config.yaml
n_layer: 13
d_model: 224
n_experts: 32
experts_per_token: 4
d_expert: 128
d_shared_expert: 0
activation: "gelu"
moe_layers: [0, 1, 2, 3, 4, 5, 6, 7, 8, 9, 10, 11, 12]
router_score: "softmax"
normalize_top_k: false
routed_scale: 2.83
balance_loss: 0.019
balance_bias: false
router_logit_norm: 1.5
init_std_router: 0.0394
lr_router: 0.00095
vocab_size: 20736
norm: "rmsnorm"
norm_eps: 1e-06
tie_embeddings: false
optimizer: "muon_variant"
lr: 0.00895
beta1: 0.95
batch_tokens: [32768, 65536]
seq_len: 1024
train_tokens: 297500000
steps: 6156
dataset: "wikipedia_en"
Below are experts of layer 8 (counted from 0) of a mixture-of-experts language model. Rows are named router (the router's row for the expert), up (a neuron's input weights, with its number) and show model dimensions 112-223. Each number is 500 + 25 x the weight over its row's rms, rounded and kept within 0 to 999. Numbers have three digits each.
Before each expert's rows: "mostly gets" lists some tokens that are sent to it at least half of the time. This comes from a sample of Wikipedia text that the model never trained on.

# expert 26
mostly gets: " use", " form", " control", " support", " order", " loss"
router:493510457501558503499451523507508523513487504492535480531533496477496514512515481520518564483525522506528499512505448541518468493482475506482471509517503505509464481534503518511471509477452476484514487504498503529536480533490513518475482537468541531481498503501517549480485474538528473451478532547465510505513504475482513505536453482509
up5:509510508495507431528476493526499490495454510456486516479485476486456513517496495486534490520489522529464491505490488546529506488480504502477511451478490451505506499505530445529498474493515499479489495495483541474482488518485461491513472523521512497473500464508474506516464476478454493545496499523486512529514496507541474523470475527498
up6:449511540513518469478494488499475521481499492500488503459549472465507464516530503513519479505496539512481562548517534504537519468476492518501497516506480509493555500464487487509465478511472513536524501544478478455530524506516458493526494530529468510531476470496520494472508467540479528524497491512491527527492451455484476510508487495527
up7:522525474498480481500525451498545446500525484477538543490504461518529524500497473521495484509460467498479470549480482543522523513484519524483512480517495488530469516484525537485503504481540475514489497542487497459507457493524513496514510499494513475483496523537486474520527470462483478529505489507526445487483522524485529489522498503446
up8:476512479517492492481514467543514491506488507504547507543542481471516486467513512467501476473459491526546509500462488516508492503531512521493496531496506522497543530483504521531598478488485487482464525522501517501492456469492503472514474483504478458501538544481520496573543510486460519492498485503476500517533530486495523477485512531511
up9:502489475537519511532515517505542520475493477498532513503447495487488490498494505525472475522551500508413465497507479504472553528513526515459518486468508514535461478502508476503467511478486460478522492487523519483488555485471552530514452458510498509474503512497471453546512502537467508504451530498476519523515520529487457529537484521511
up10:483479481526501495499458479492533532490494504496501536543526465522541509491523536502471537495505519489490512483486488514505516527523527494447520501495482531535476464479508510465515483498506526505485489543479481483504467468554517513506478504542493461492494473476532489493454525522486482540490529514490510509483479454501514503502468490497

# expert 2
mostly gets: "History", " Albums", "6", "8", "7", "5"
router:531485479497464508514494489471525517489524486460495511509490468506515450480504485531527430507491454547491474484511493507489486509496490516525485534478513495537516481511507462491507503530458525514537516514479513429485517490473545496505501461548469543478496477485508498547553483526523490480505483486460481497492472467491490510522486536492
up5:486489519484502513485485483523502502521501502525484517500512533515494495481496511493475475495496483495508489515498486475491483496512483528492485527508512493515512534515473481521492507500436477498519544522536455481513409515480492508477467518513499483494487483503478510492456465471511507499520485499510499455509501453557513494511467482500
up6:471542521502568540514498513447483456494493520498523473534508510469513499526520495495492486512494504516499526500516478532511503488546488518492510490491484508497455527501517528466487502483483423476522484542479467502530497482480520459503521477469532522534505486515514485520526505470510517543496509486509507506480498467557539473462495493530
up7:473478546517501489526551532531482439546484497489503504507479483487510507479455468528521449532458502508489517528485537499490521502463507533492488490507470549442477501504487509504528497493503481502485526483520480495493512514528516487570497536465509520522479524467482486524509510512524478519498479510506579480465501496510511481515517497494
up8:497459489489472523461498450463498525527446449496523510486477533481467468515503458521529544469489510495520531521501473529487508511534499507520507538478571462468543512475498494529512508532513515499497512531548496495539499519466470441507488457502469479488523534507531539543520489514532495461488464490501550479468501520479505485501513523533
up9:531483498529544500471499421493518493533513440507490505485471510511520500512448497530460504465529500515464512457491492494482538525528533482512496536494530499474520471470547495506491486460515516482488510482471516486504450528490531498503489486505493539490512493515512495513513522470543497507488508492485510443491458536450472483479510486504
up10:506472545498518522514517418464509514522463504480518492540507511483522529525534455460486520493494482550526502520504500555492509516532517515494466508503482509503466519518497509506492503495482491570497450488565469514497542527515519488528519504496470513480480520502531522505503490450470503502510473451493535505507492501513521513483496514494

# expert 30
mostly gets: ")", "%", " were", " are", "\",", "),"
router:483526539490547480474490494490459516498472512482492504526487516458440521460491542439493540508506516465512474515521477513500500477502530488474475497524504477484474493548509525494483506496472550522509549513472485521540493484522503520546546479485458482446549468468460462487484454483509521531515490487507507476482460519516502511498534491495
up3:490483514496502539493479507547545477454482539503515508509473522487499515528480493543495478510510502467482498493507530520493502493477514487479486514486524503501511503543497509524484511461526486509482484511510506541532483539448490504479502525455503490437488458511537525500489513487549469497498480549501492466532478544472490482493427483514
up4:490527507491514511494503475536524494469494502508492481498487539510503506530481527475526485531495522489548473495544514473471501469528497531488543461497489457556496477481478466527551471499513472503463497481450503530520507442495521512523460481467468475486485508467493479479469493479548460486517489448501503555557483500481522513492458486519
up5:457482479483502477574490490495558518489550467497457447483512554501434502471477512488502476497530494500534514488513499512480483510484464537523529523515483550490489508508514513493495518523539511516471534478470502500495499514498474427514463513471505488475510518532462505491535524509537491505516494494480474486508524493520482483502511502521
up6:468485549515535525511475500482509482573482494546500533515478486549519502490449476492510513553523506476477517460509507460503522467543490486481485493463499447492474541512500514472483502504476466552515499527525476527520507480508515479514522517478516504536539447484493501533522495495432482460485492513496495485501538533547531517463513493480
up7:535492529493461478494501456487504462533516515478481490482493502499503435478502511528528540484461522523440500480514464517515511564485491497516536451496496542492540499508464521475513495489527508501490509473509517508461441522498539524515534489458486503516499494502472511491515504525490475511486487497504467486533503503474508565510510519506
up8:495444528512546434516513458506526499540502496467510505488495516500481473503513500529530548496463472480479461568447530509515484492517501500512484503479499480478500514469506499538467445480469509496504461473509515507519498511525561481453509482529556562509500504473442510506529450534483513505528497533531470462503523509528486512504520500494

# expert 9
mostly gets: " film", " game", " series", " school", " album", " player"
router:536476496485500491435459528550513466493446449537515493539508513477493509442545541499510543480512472525527436529526509501512496492493482510523519529515534495487557502521517481508485453451484521468555539526528505499478473492537527469522465522516524531516477502518488465515525506507514519508546520488503524488501520517517513531531492513499
up17:526467507519519520554504519502522508481516507475520487536475506512523475448493482517475565525491507499473514509439555490479537506500488510505504497548522477512443445511541530534518497520505529560512471510547529474516495513524473492532497457518502512524510528510485517505512558507487492503458552495508511513508465473503479478463461503511
up18:489502509490471499516454483503511510549499524497504457508466491534513521508489528504532504517520509510497504522503533476482519525523521459494543497489485517532522521542546515494494472486516486460544500511481500501513526507480443489464471493519491510499506534480489460529469450520491490477477524431473510558519493506517493466463504487515
up19:474516524513495483536486474507455526472477510475461465469479533482503485478514510519520507490501510531547515482518511473513475487495528489518520519475514454511500510509512499488535525451497507496534449458472523481487521473521495526442473539511527493487453515508490506465560495486510487497510487483480539471459475534497505504482508508497
up20:487447550452543503468511533526517492507549497525510511465521499522539520540479497536518473544477485481520487490478521538497455493519505481504493500497508532496519500471509493512472474542502496473519476520489477484506474506527512478492521531534474526484540539491424463513517517512501518461468483493462533504521495523492525498524495464557
up21:477506518507478500561516516511489533509488491519525476493486505515477488496466474517545536490527513500513475471475454488515538543467482498465566502506523497523526533514516483548480489510511532466499423503477497484453487489491498512526506480465525460497510472499473532458505478542522496482509501527489515528500482490502535498497475456538
up22:470467516482531484543491510510510425535485487508500493457505500468525505571528552477515478503510502503489523509490523500511541491503492488502496473502518467513525542534509485520440536501491471477479499548482520558490530526533472494460428493500491525494503491466508505512458522514464494517487460507509481520492454483499500515496500467511

# expert 28
mostly gets: " Smith", " w", " Johnson", " Jones", "|---|---|---|---|---|\n", " Pr"
router:504542486549472477488509499507523505539513517504531498466486487518536459520478483497492499511446460484563544475540508490492504559490496518498497506482498488492519447537504542481501495524516474520496502477495483478477479499517522502505483523476492460523515545462495497487478468506500535457482513476485479492486522442485461485468457483501
up5:469476508526509538453478505517549531495456482505492457497536503529503513562516503499513497484547445479509509497508505541503494530529473518443495516525431503470523511502464545479480510500496483541522541515515509492511473484489467526477458506524510485470509492490443467499504517484501460481507444471505488515520507506492503498501499530449
up6:478477499510495540507486517494507487477469525459507528495484546489499495503480504493512526466504517496488501487413468476546505459524498503493493477489525499471526545506487484476473472480491491500498473506499489547508486486449538468494517500438501501497517494477508484473497520523496453486498538502490491495469536499509518485494505455474
up7:463553472509451514498481486508510472526524482467492494507511486505452508495513491484509512512498473516484488512501463530558520499526539430506511487523497478499543504501486484525521514466484560474511473477501474541462499480504517474504477491530509503516507467502509486570530521517470508521527459525541558494543515515511491526495469471479
up8:515525451512503479496520500485531500485488520510455497492534496460495543473489474510497466490479501477496483486456490502498528545532507521531496457483515482533505513478473465459531489440474505529454519508498496494436452490503494514524492521525498528464523507489503493495518523500473531527541541470476528488515469513486489485467492543442
up9:483471552494494544521519466514482559522547518485487507489496497511510512469473474525505518549496465499503541500465491477529479535517500470465470527510470500495512513463506488475517531477482496503498522456523499535495508519537477550518499513507510508481464460472457494489514447509529539473520468548524511467467493475486490452556466487553
up10:521492497478541518525521503463495493498484487490450487520471522477472533518509506496487484532509514508498485507488506519460539513519453536485517506533505541468531440491490523488533526512516459531458472535475515488530535509461531441509505500464512524480490530512510450514508490482471465483486470521529528515524497508528526507517487489513

# expert 3
mostly gets: " Island", "ley", "ville", " Street", "ington", "ini"
router:530493505476479467491488518542511471488486456529486485503545504483528490458546553509503539500462491524512494524542526506539512553454502482500479501489478521442546503459471543472497472482506517470524513465544461515472484512545542482476474475497500480461483539485509478486500507502461514536509487506499539490482541503507480508485505469518
up3:515500498515502527490473552472536513523520469463506484515522501493513467507527479508516430501544509489474490521512483489520489483480491523485505466536526507517493489494499496485492548518465473440495512478522500485471490474524509525496435474481500421487493492503505485466431518472519514472499508524469498449521483505501481518493482547478
up4:529495489533505477485480481532524495540522547501521525499521521534487483547491448455512491471524464509486529519489487518475507503494526534494488520520537518514441512554498492509498508465517544504548473507474531533485489523508555509504506531518507515496526519436490483483535513530464519512502508519520520539501486487517492492494539520494
up5:487498471508496528548527507510477521507509488475489496488459538475544510481464513523472521503502518465566491506538469517482518457493506504499547472545521509527487488499505475467536456477503495473484476490480527477527507520482483475485492509481551464532486525487513503478472505475510508486468486463485498517524504491531502472486490506530
up6:506500435528475503497498500518444502520515534482472488544505489509495474511511532521474475481511516488506489515457441534531491495521513511511525473519515514517495522490507458523493497496538496510469491465513482505486541490475478494515506466549492500490524505533495563462509474491515534494497539495478506523489475478551554468493483511528
up7:512469491501501538461486489472489506459527503495504515515491487500522519517501536495525477489489475488524492506441471458500515544491571522476498468500512498507514539488529461502482493519506481483479496515476506495545501554542494541468482541483519456484470492458461474511419469536495525492546500479554425550498483522486483512485511493544
up8:520480517461507517503470508526480483515481492510473477447494478474510484498527525542520475527463473502528484521507545520496466467457527513516518461507497517499494503529465484493542523501522504522523506483566482450498496516484540475443507434488491510510474520515501523530504480505480446502501494472512494535473496474526492485502510517558

# expert 11
mostly gets: " with", " is", " was", " has", " have", " as"
router:539505526490531476526507452517510499498455529517503489521526503514460534477541473517455521532480519503507546550468481528502556486497510484479515483537459528543489487479485517524518539516486485464475491509487521571521518563534475520457480488473509502511484519512490486481514497499462562492511492506527533468508493523517509519479488506469
up5:523500514503533525473477540534498485511469517484483470514509528469495447508487507505464507490530527515473479496504506519497475487507492494531515498513520532460466487520547506493472510499509513483530530426498529486468469495480555480519462517505514497463496463479471485471551478502529502476487559514474520557524500523485515499499513493515
up6:496507498519476520466453502528540545502480447466522499519513498481532531503490472466494456517510481485499479495504526504497481518502480493466507527453511479501541533469443470501500454497483519489481508497513487456469461507530479453491510495479558488491516502533519513500555544547494501498479487481531519514452527488479502504488499498547
up7:478521463479510471533517468531480536477501462460503483536460446496506494501474492486515489507478494522528491507514448519492469480549530517492498517479475518467493517493476536498533523529500506506471531469485548511506501476520499476514485497587476526472492522506486529470491499485515541485505519490515530472538537509478508480526488489491
up8:499517517521467517501496512517497530513495472516495493478506496518471530493427519476490485505458503525493473472452505490490457505474501527529486461489508477497463476492501531479497506509505501477517500515500503458491491556515484499498454467523495521516470510495477535561506473506568468488487510543523498511463466487489490515481455540478
up9:493480451515497535536495500526498495489497517522481501520525499510469532482454455525500465464537483487539475461519502526467508475513470498512523477500496494500487444452484481477493419509505523512540486502490482503494524517488527515556493474502499471505516541519516472473534532532471493465499503515523554505497476477473496472510502508528
up10:466472504470485528506567460484514516493522498481443518431505479509488500510490481535533477542523510538510542509481504492525538523460525526482499499490521482477469515443508508521521464496483542504520504460511485482508536511491504487529538502479482456501508551484470487469453520505492508533504476503481537469517492528507492477481541456483

# expert 21
mostly gets: " tick", " ch", " Chinese", " Ch"
router:497480464521511519486482533510506476500513487526492562462551498522516502500513545517491444494487554478502477543512499492507473490484489523544508531510533519451482491499527516526478475488529472497502553483498514470506480511518489491512556484512490501465533497500508511480500518481488518466488481521478494523503513496485535508500539469553
up5:518440511516503449485454451487526457486510513518479540479489503520462517501523505484482500516506514556466517507555492453496533479479490471503552490469496495521469489514495484534501492474473481485501496483505480496483485512500451552430545447549527493458528477457506506487518520508454454514500492520478502508500488502491505520494522504507
up6:477503457463497507528525505463459517499569486546512493512442543487490492475508485489522496499446440501493520507494505458487518505522510484466523474516477492533490476525465507525509487487517526493497478489499498516504509481413517506505478469548500503519468507513501526506487512505496473499506493465511542543500476484523479492500495558551
up7:453472501522512511512503473503492505480530517471497461496509568483552435479483475521526471518513482534456522507509493515504549478515526544513485494518494477497479459545543517470517545465515513457514478537475505495490483513533497496452471482556498524483508476509506491521493502516467477539518533515512541515526480514493483508497526502486
up8:486514500474479537521529514459518512553506505487454516501494496495494475526505499462496471502475502515536465499512543510544474452550505496510525481446472504519493489486520537470469521528503491476501473543495533501490457517433497543541529499493491518506486511554481464511470550526527466471483491509520513522481509484557534509514520479456
up9:471512498496465506477478505506514497497509479489502526522473560521461522524519531488467506503517514491532491544536449510491509506511517500491532515564488478470514466504477461495484524515482496518519481487521509472501517549552460504469495494491533480486515516482501547495507529466462475465494475478519558494506510573484484510507519546493
up10:523491519528479453511478504493533495473495523511510508476516497513495529501494512501490479475488519553488474503518563532517537470479459494505504532484459455468492501485456515498510476487477482491480504503460479513473462489535469524476535524546461509467498492469453498518461512493566504496515468480520522458531495480480501507530488503504

# expert 29
mostly gets: " the", "The", " The", " their", " first", " this"
router:457503499490496506483532514519474487468570514458536512491502523455509506467478513479528546436504503531472487475532466513480515508486489499527498484508452503477496494470498470512469491506491488519482489511471484522429499452501458514490480501506520505461552525493513484443464488461466505505477444492525496511487480526474533482511533520514
up16:521506505501510471458499501491523506491518496486493508551498513483504505518487490478480472563505473519504449522520486499499502453490475530519481485506491500480506506554465515494489483503457542493542480491523474536532550471491464525465529521488466474524467502541548472477522492503490485492513509530500502472462494497485526487433485476522
up17:480491511489488475467476536501495499547518536490485460530506477492488508522472514508489520484496479537483497457485486498534487533487493477457475464452478489480469496512509469482445501484447475499490457516481478515510511512508438516558509519496542475479537453477497491516459526471482452501491511507510498523519460491511528500536550471481
up18:465502469509521504482537537503520522540482510481481504498518485508495474548489460543479468473495502509481547467484499531510534508467523494501535480513491528502491495499489500477543514536480480498499514499524516564550524529505476487485496510470462536522473480528471482559465509500450475521471522509497494518523491526503508567536476495525
up19:497489528496466474482485498505461511527478497519510497528493489518491474459485522486462518524481500501470522516556518498493544483494497499490522513502481468517542501487488483492479494445542502493482464488510531499510504494539488457514497523498477517524464471507491492516484507531463523493492483494524482479484488465460499539528488501506
up20:503555529490537544496498461478526510491483496547474455512497483522508522498503504492502520516438523448509519553481506520497466478499478502512538463505482502503544488519539530454490516511491496504527472518488529494498487482491506476456476502466508544520458509543481516486508487532492432489498542457505505467546553474522509479510522507507
up21:510525480500496471491459488552490505449501451510493505459494549460500502486515470470523508503468515485512501484490487524551501478517482464513499506521513505478499471532495490503469497484485500472527462514509501469546491480509465492451483540488525497509491540486513515464468486507518533529516512506520536525518480490510449504507524528534

# expert 25
mostly gets: " into", " located", " received", " considered", " returned", "it"
router:499514467478484484510504492460451493463458540529526481488529489485470524495451502512504501480519518462452541496439523454503491519534451492511531512527498521522464511520469505488466522486502473487486514542471512466475480523484445462463465511482481505476539495506469525503499492492517448517462488525513496531499464491484503503503502515488
up19:501492501482468518475473541530498499482486502501501472508467483497523535468488524483494528507474516524512546470521510500509480498538477479441485521488517485516484473495518505541498497490490495468508529528482526533555517505527511519517491555537499503509494537447498513482495476519502489484492472524499450506453499476523493477450489522529
up20:505490519463519542519514486487498506522516522515539508499456475487500517484515493459552524505446514502473561545490533480477517528512521490444470475474466535506507487431493515474510511513531508520507476520526499519472476501508474490527511532500445451519477498516511505512509486484462500499467475480440528495468484540530520469525496517530
up21:459484508529497475522443522492478504534505482520505548552481513503497515506491549454482489504492484471477504508486478467508503529497498463510483492511465522508485551491509499528529527462483497519503522547521513505481541494503482473501526520516523432514497491506498488508496468516507517518557552487502507516468454453522461495499504496506
up22:516454492517459476555504528489482469502436471469489473463511445509521451510500495515496453472485503519469493547504500494500527462527490520509501505483470521507503480516500487553541499499507505507507503523530498529479487463511560521508520520545511501491442485493481518559520520491490468519500505497523496470488537532513522504469472440516
up23:510526524507483512485494482470519460515496503497460493531555470484495491496481498479475503509489511546552554467510486518485529463515511489485492528507521475492448513510498491526491514521478489505522536510477470499523487509475505461469472508505519475519513494456488551525532526535517487488452523484551538569463533469490504532501506486519
up24:561498470471504464484542508561510507514520500549501503525493516525522464483487475490502511483497468528483491516514497533454509493514481487506499469486497496488512522498536490513485414495508498461473507455501548537480486488543516468487483557466518512492495480525490502498543487512510513518518503482448454480463522514524474513482491500521

# expert 18
mostly gets: "==", "\",", "===", "),", "====", "|"
router:449473506439545515486484549554509481498489479496483467515473494463488504534510503517476520516534544496498517533478523508516538496517494492461531484471490535529466529483481488494522461513456486494490513509522512526528496530501483485474499445493501471461472500520520447471485509494449509516538495509500590461486490493534473529540510505521
up5:447512519521513518512509468436431469526474536559503465509494480521512530537530473505505529461479457521516506503473496468503504497541510496524540495517513509491477448469513435486493470453513496507480482496462477489483479530528474498539472483447511508507483483522519520501519466475490492490474537536524546501550496490509512538484530506457
up6:548499550498519448520517431540562469507513550524523496473490497510538539430510484508502542493482507472492520473507480473538517517501502465496483498519453508504529493518510466507506461468476498487536526507512454462475485507488462488533462483491517540503500464524511466506493476501530494495478484505504524499498510487477518535494509495473
up7:489463456524501507510509507484470519493517511537495515489453495479512521508502478503476471499446492510542530482490481507542528493494485497513475469446521509488504465477528422535503492538469529535501524517505502515486514501522500470522462519528512515516478485486466500476506464517490501497530517520524504508518495518528460469528526516445
up8:457492525462501487504519483451494516499505495517497573475503475526513484513487457523475503491458490444506501474498510490538499483462484436511510519485478470498499504494512502496490557475495526498513531507491480521561508548474492508523463500504506513496493513576486475525480511512484482504500559487538533492527497491515499516514479475533
up9:529554537550471507501475493483489524498475503545471479522531495518509517504573526476466497503469532528518546495507490500500498520498504481518500490545502462494503507468517498495492483487473474569495511511551499498473472510528482501520470533503495447492531531486493518523524476496443465495452500461526533505502473511513468532498522478507
up10:549484505521524513475498561490492471502510518492505518535558501521507473489464519504481482507482509525496517502523493473502489512500473520504489502529513487500474494487500511512513528479507491504503502506481464499515447514527492490483510534503521473508502461480515472506531503539510495490477485458509498510493498503507526552517494486450

# expert 17
mostly gets: " but", "==\n", "\".", " .", " ==\n", ".\n\n"
router:471532494490518455510510519498484528487424501497486547479504542514497519505514481543506515539493500511537555445495493467517478487514483540489540512497502484538536536497503474488514545514513525520508493492506533489499498484526491469523497501474476489475510462517467500494495535516492471463459513506470469483499567526525527487530550484496
up3:518537545487496516504470499543496537512439508504529523459528489468504484484478443525462486475527466452569489501540498523510486514473476509450487507472519526486520455490517495495498446502519558540480529447541484477525497511498528534484502522502446489508516532504479531502474503494479501478492516509543499513471480495500470513474482521520
up4:483474500493490501480457519469501493482499484463517491490514530470504499510562582532504486482465473469484524532542483497485519529551541525533475542526484493498530517491501531531518470478505554463500518498474493518495515505472515503556483508485495501531493487530493504459518493535539516473494480492524490514467485525525507507478473505484
up5:485522511535505495445498499494510490437488503459465511487471466498502509503503518494479441488483512505482502497485495546519479489484515544506481531422511483536470474496494465530500508542498527490505476496435512499512474547510465466449494533496533511514498499501551497497544493515446527493493453508524535514491497502522558520540508491507
up6:457497570493508487525536520541490466470466490482506526495515477504520515452479508480457496502512490511524479523517473489548523496482482465482479497493534500487539500447546472523479533504486524521535501472495505537514483469503462515493522507509466531478501539494466514470482494502458450480518523482482521514518487526510502487517515494513
up7:504442518540532481473483504514523506508507518516529537508476540453522508507539504531498535482508500538460518435524499491501529479474508474538527527490516508505475534517517480497504509472499517516502529499543499527474488514507522530530480509489534466476501510483453508506514568543474469514508490514541536493512464499551521495488527485515
up8:478475542526535499484468545482515528468465462496494458489498477512470506498478545499507482550525461503506466472460535500475487502500496489503467565467465521475502498531527527493495538530488530499461491529497541517523533510511554513490519515502510480516511478486543462528528503514485457515474512493485500514515464488467492510505537488496

# expert 23
mostly gets: " Green", " River", " FW", " Star", " Man", " Blue"
router:507480527476483478499509489517516485507506477478497518490519500515549496517545483490513517509547473512484484519514510503487502568505471519490458442508517487502522500515477532529501529473519477470509570516512450490466507473493554492570474515505513525524482524530514563537525489511515506522475561473496520501508530505463537498484480543460
up5:531504482492472506517526500551530492466505518476536484539490494489458490500512530510513523542559490519527536506521491474496486499532491473486521504544495492497536492457503534514454513540495522490509513467494516475505515534476526488525554513475503509493481519526482477501522474518509525483516502521483525535510503459555521541502539469467
up6:458529536483555438500492500526524471496467514523475494496524513448541513494492537430495561496480502491475506518542518481475498482520476476535486501509485504494507500514482504478519525470559491518507489521504505560523505506523488483491542504526569498505566503505512539505502494477491512473516461509524454430572515517487501515492508516482
up7:547488515513530488486519488449481485474534483477520522513438481549535500520540536560485504522520542499477466492504496518508494465504529505464524455529499478520431549490515523494531530519491486482458518510462509548510505521467508511466479497496484496531523474522521464505524480487497503502524512456492502502490474485523501481480515465510
up8:489519478512570481511495489491495457509481497500462453467515510507502457482501513515547500521487514514526510501517494502465463538545495526540507475452490493491495527533509503457482499476464459522519504503504502506476516515501504491496479506486561490512493473493502519453496497487494474456462512508544493479502465506496467555493466453512
up9:493519499504443517491440509489484497499463492510527485540512479518497529475498490480532518504474491515544448548473526481444513498505515465449455510491503501522473501493506541522548526461529496506496531546481481501566489474504521515475527527493484525509523490509499480486506521504503522499497509491483519482502498482477475505543506523503
up10:492516489506463515494518531491466535452477471511518514512493531454486492465510494502529499480517542552505519510541541528444526482472504482480535518471462492551497438475500524526521468486497462495482477491504485511497485476473502485463511531515507484524490517553495481470530461542506489480524495463531476522521494496496529464512456525480

# expert 12
mostly gets: " (", " =\n\n", "(", "_{", "^{", "==="
router:478523518468492537493466530549478482484500456469511497494484511505496536545473485447510500485481539445475492435484535536511527486501524471492533489485494527507488505460491502484496499456461512504492478516519490524524505544470479488501481475466477522461451525555530532503474529531467447510488447519520552487509525508510486521535526498512
up3:489473483493494520518528495491478483463506503491495502510497486489513470515534486500494519428500511488529428470506484518511484519495489467474495497525457508481521450482508528549503493542494499463490494528543530488525489509563534488488501477494494506474518507450520482492460508526520504456489456488494521485513499557532481550481489496495
up4:496532498473497476473486485553527499530511550533514480488529507520507485509499540531500489525483499568540502502518483501449501511511514541481546509511511453505469518502499456447524470529539488509527494524492485501491476491559496523504498469507485475521502501469504498488505493518550514486547475477505510523463527491506543490494480531528
up5:478502481529536501510517509484494490528516509515489518526496526504518454522510455492525499481466522492480521529527517496476471439497487542494523493535468498487556508496480473456539567530478520472502482455505507505543531509483489519520480512486511517525509517487497507536484526500540517510465482505448553477469517517525513500468529497571
up6:515514498554463510518507497505461477460519470460521470540511479502482514525558496495499430460514482535492491490484494505475542496508497499478453473474494545439457516561458488488520483521466534512502518540485520489523507507516543468491520512488491463506481484474498499475515513518484476480462504471464485475472472534460550477484466527464
up7:468446520497502504482469475542526458514538473530539521519505506508475492540562542500566521515532443496497523545533509475542492461509493469511500503479515532510524542478501462466499510523464486499528487533456530512495533492503514532470484466501526498469526489521478486548522533542502517495479491516483459502493477492445472506481482482474
up8:485528504512512486491484494519523487511464507514486533513503540492474517509524522502439500505523492539504526491486504554491482535561510527500471535495540482518498488493515514502462538511508500483483491510516530457488532536476495509541485495497489477537498543515499476509543483495496485533517459471466489474515547488481436458491462522529

# expert 15
mostly gets: " one", " two", " this", " other", " all", " new"
router:465514532568502516478535464448520537517523488489490456502446494495509513478495498534524475472493498516517509542507489487504499497490469520500463546481482486504468484481515524463468438494537459508531484490517510480463511472530483488501468546504546499507504504457504463480482531489505468481512526462472484500493433534489540463491506490525
up5:454509555494542517522467457485498500489488546498522473453510524473507467477461489481531503532469483527493528504545516450504488496551464537526492490503511458473523529493489512462521585490508487535488464480512490515491535498497513491494496531459488505467484452486465512478507521510486520461476548501511476536486489534512469512480494526482
up6:514516501504457478457527518528491507539465474459476473519485498479512469451496481527523502491505477514518464505507538529497500523520491482479491525509470471500522488526534514483510471472473506488485488529545499506530507504529518444481507517505423496491498496469510502486522508524475515479507510518474468474486461449511486469516513516494
up7:500479451441471505523459475519488496522505502486506517491516507468477517471483494505495481503513506454516495499465515499532566480470555520475474551485505540497531487455515516488458516528504485491504512524524486490505506522485517517529457466492503518468525472530505531471507483514517518510493526505502536509478500446498522491496509498494
up8:534500490509485461506497502537537477494468459520512493545515513481502509488468513503517494505454496516515475511517549519498459467429499503523496479506512516545542519478527489469512504454525478483492543473513472475505524526494525515518485527506508459502503488518528491461500454512462480500498496526508521445499548490490467481544471474526
up9:559533436499518493544480493487494518497518513490469469523505518515493457507499524530484510469495471484481522491476480502499508534515511527475518507474484454492532536506494530496466454520525475529533496461526491518575477468473451435476465493532482527531514469499523470518508489507536518469488473494527542533462542514499509443490461523519
up10:535519441487493498489444524495510480485506523502505456519495521458524497560498530522462510476483478483532525478544472533454515465501488546556530456495537507475528476513518554492466532528481536460488496491463530520482450486506532479528467498507468488488476507536500480521515476503517494491483516487549491507532488471489494500466515501491

# expert 4
mostly gets: "8", "7", "6", "9", " century", "5"
router:531479477499480530497505481470501477471531472444488463509463527469531454553448495544556444472521451524457490475516477521506480512454507471513545497481469494519512477468488471468513499500491519512531485461521504475472459452502481507504514496565500532516478485482531508525521465504510480463538513520464515479534486453521529482509512491518
up19:527503483444481471472523497531529537488479531540510525497520506505512504433471495491507485549453511521481516507520542510486475502472471521513512496508484498534504507461466544473502456508500510504525465493511513470468499505481518530484496482519523490483513550518535477501485486521472453493487487498473554527498544518471474466523504508491
up20:520553509534470526507476458474519494519516496487514510518479477474530472480489470465471468510467510505521486517472468468478514491519478552501504487514456505498509542500515473516544490466503490501527487495540487454481487471486534492529452519523505538475514476532488473495513502453518486529475517442434540474487477481514513535498461485524
up21:495476482478440496493489496504522505467507527516481539493451525506452485519534506522472537514531512487484518467549479511497524503479510484498490478502493462474558489536488504513492512502530509533498469485479487511515485496528488495430485501504499471502505463477473506522517504484500529515449520514492497474467519476537485515507453494438
up22:473517559494511473511478477519519523474451500484491482509481450497503493514466519498495527540544472492497489505493477529478506451511513499516450536514520512466493470493495499477519495450476530553526477540489520530488510490519465447515496511490512527511520511483573476522525486482526474514484516475488506521493503488490459495463484445470
up23:504507487476532519466470526544508444494475528554483466491498496460509497534491489497510522502507492461522465459486497458462484495548502526530517593510491522524512503541488488529491473529531482499514477538525496471493446497474488515495499536487483504555483506513538491532511544492517543511511522483473519464528494461483499489489450537468
up24:519467496492491489507434509474550493494506481502515539492517483482489503537518493520450519508442578478464486497490503497498474515489492496493522517488490483496532542532524490490500460497465471486502466525524544542506480487517526475463489499507462491512503513487463507430474510535515497474510494482487527540518473483512469499522502489485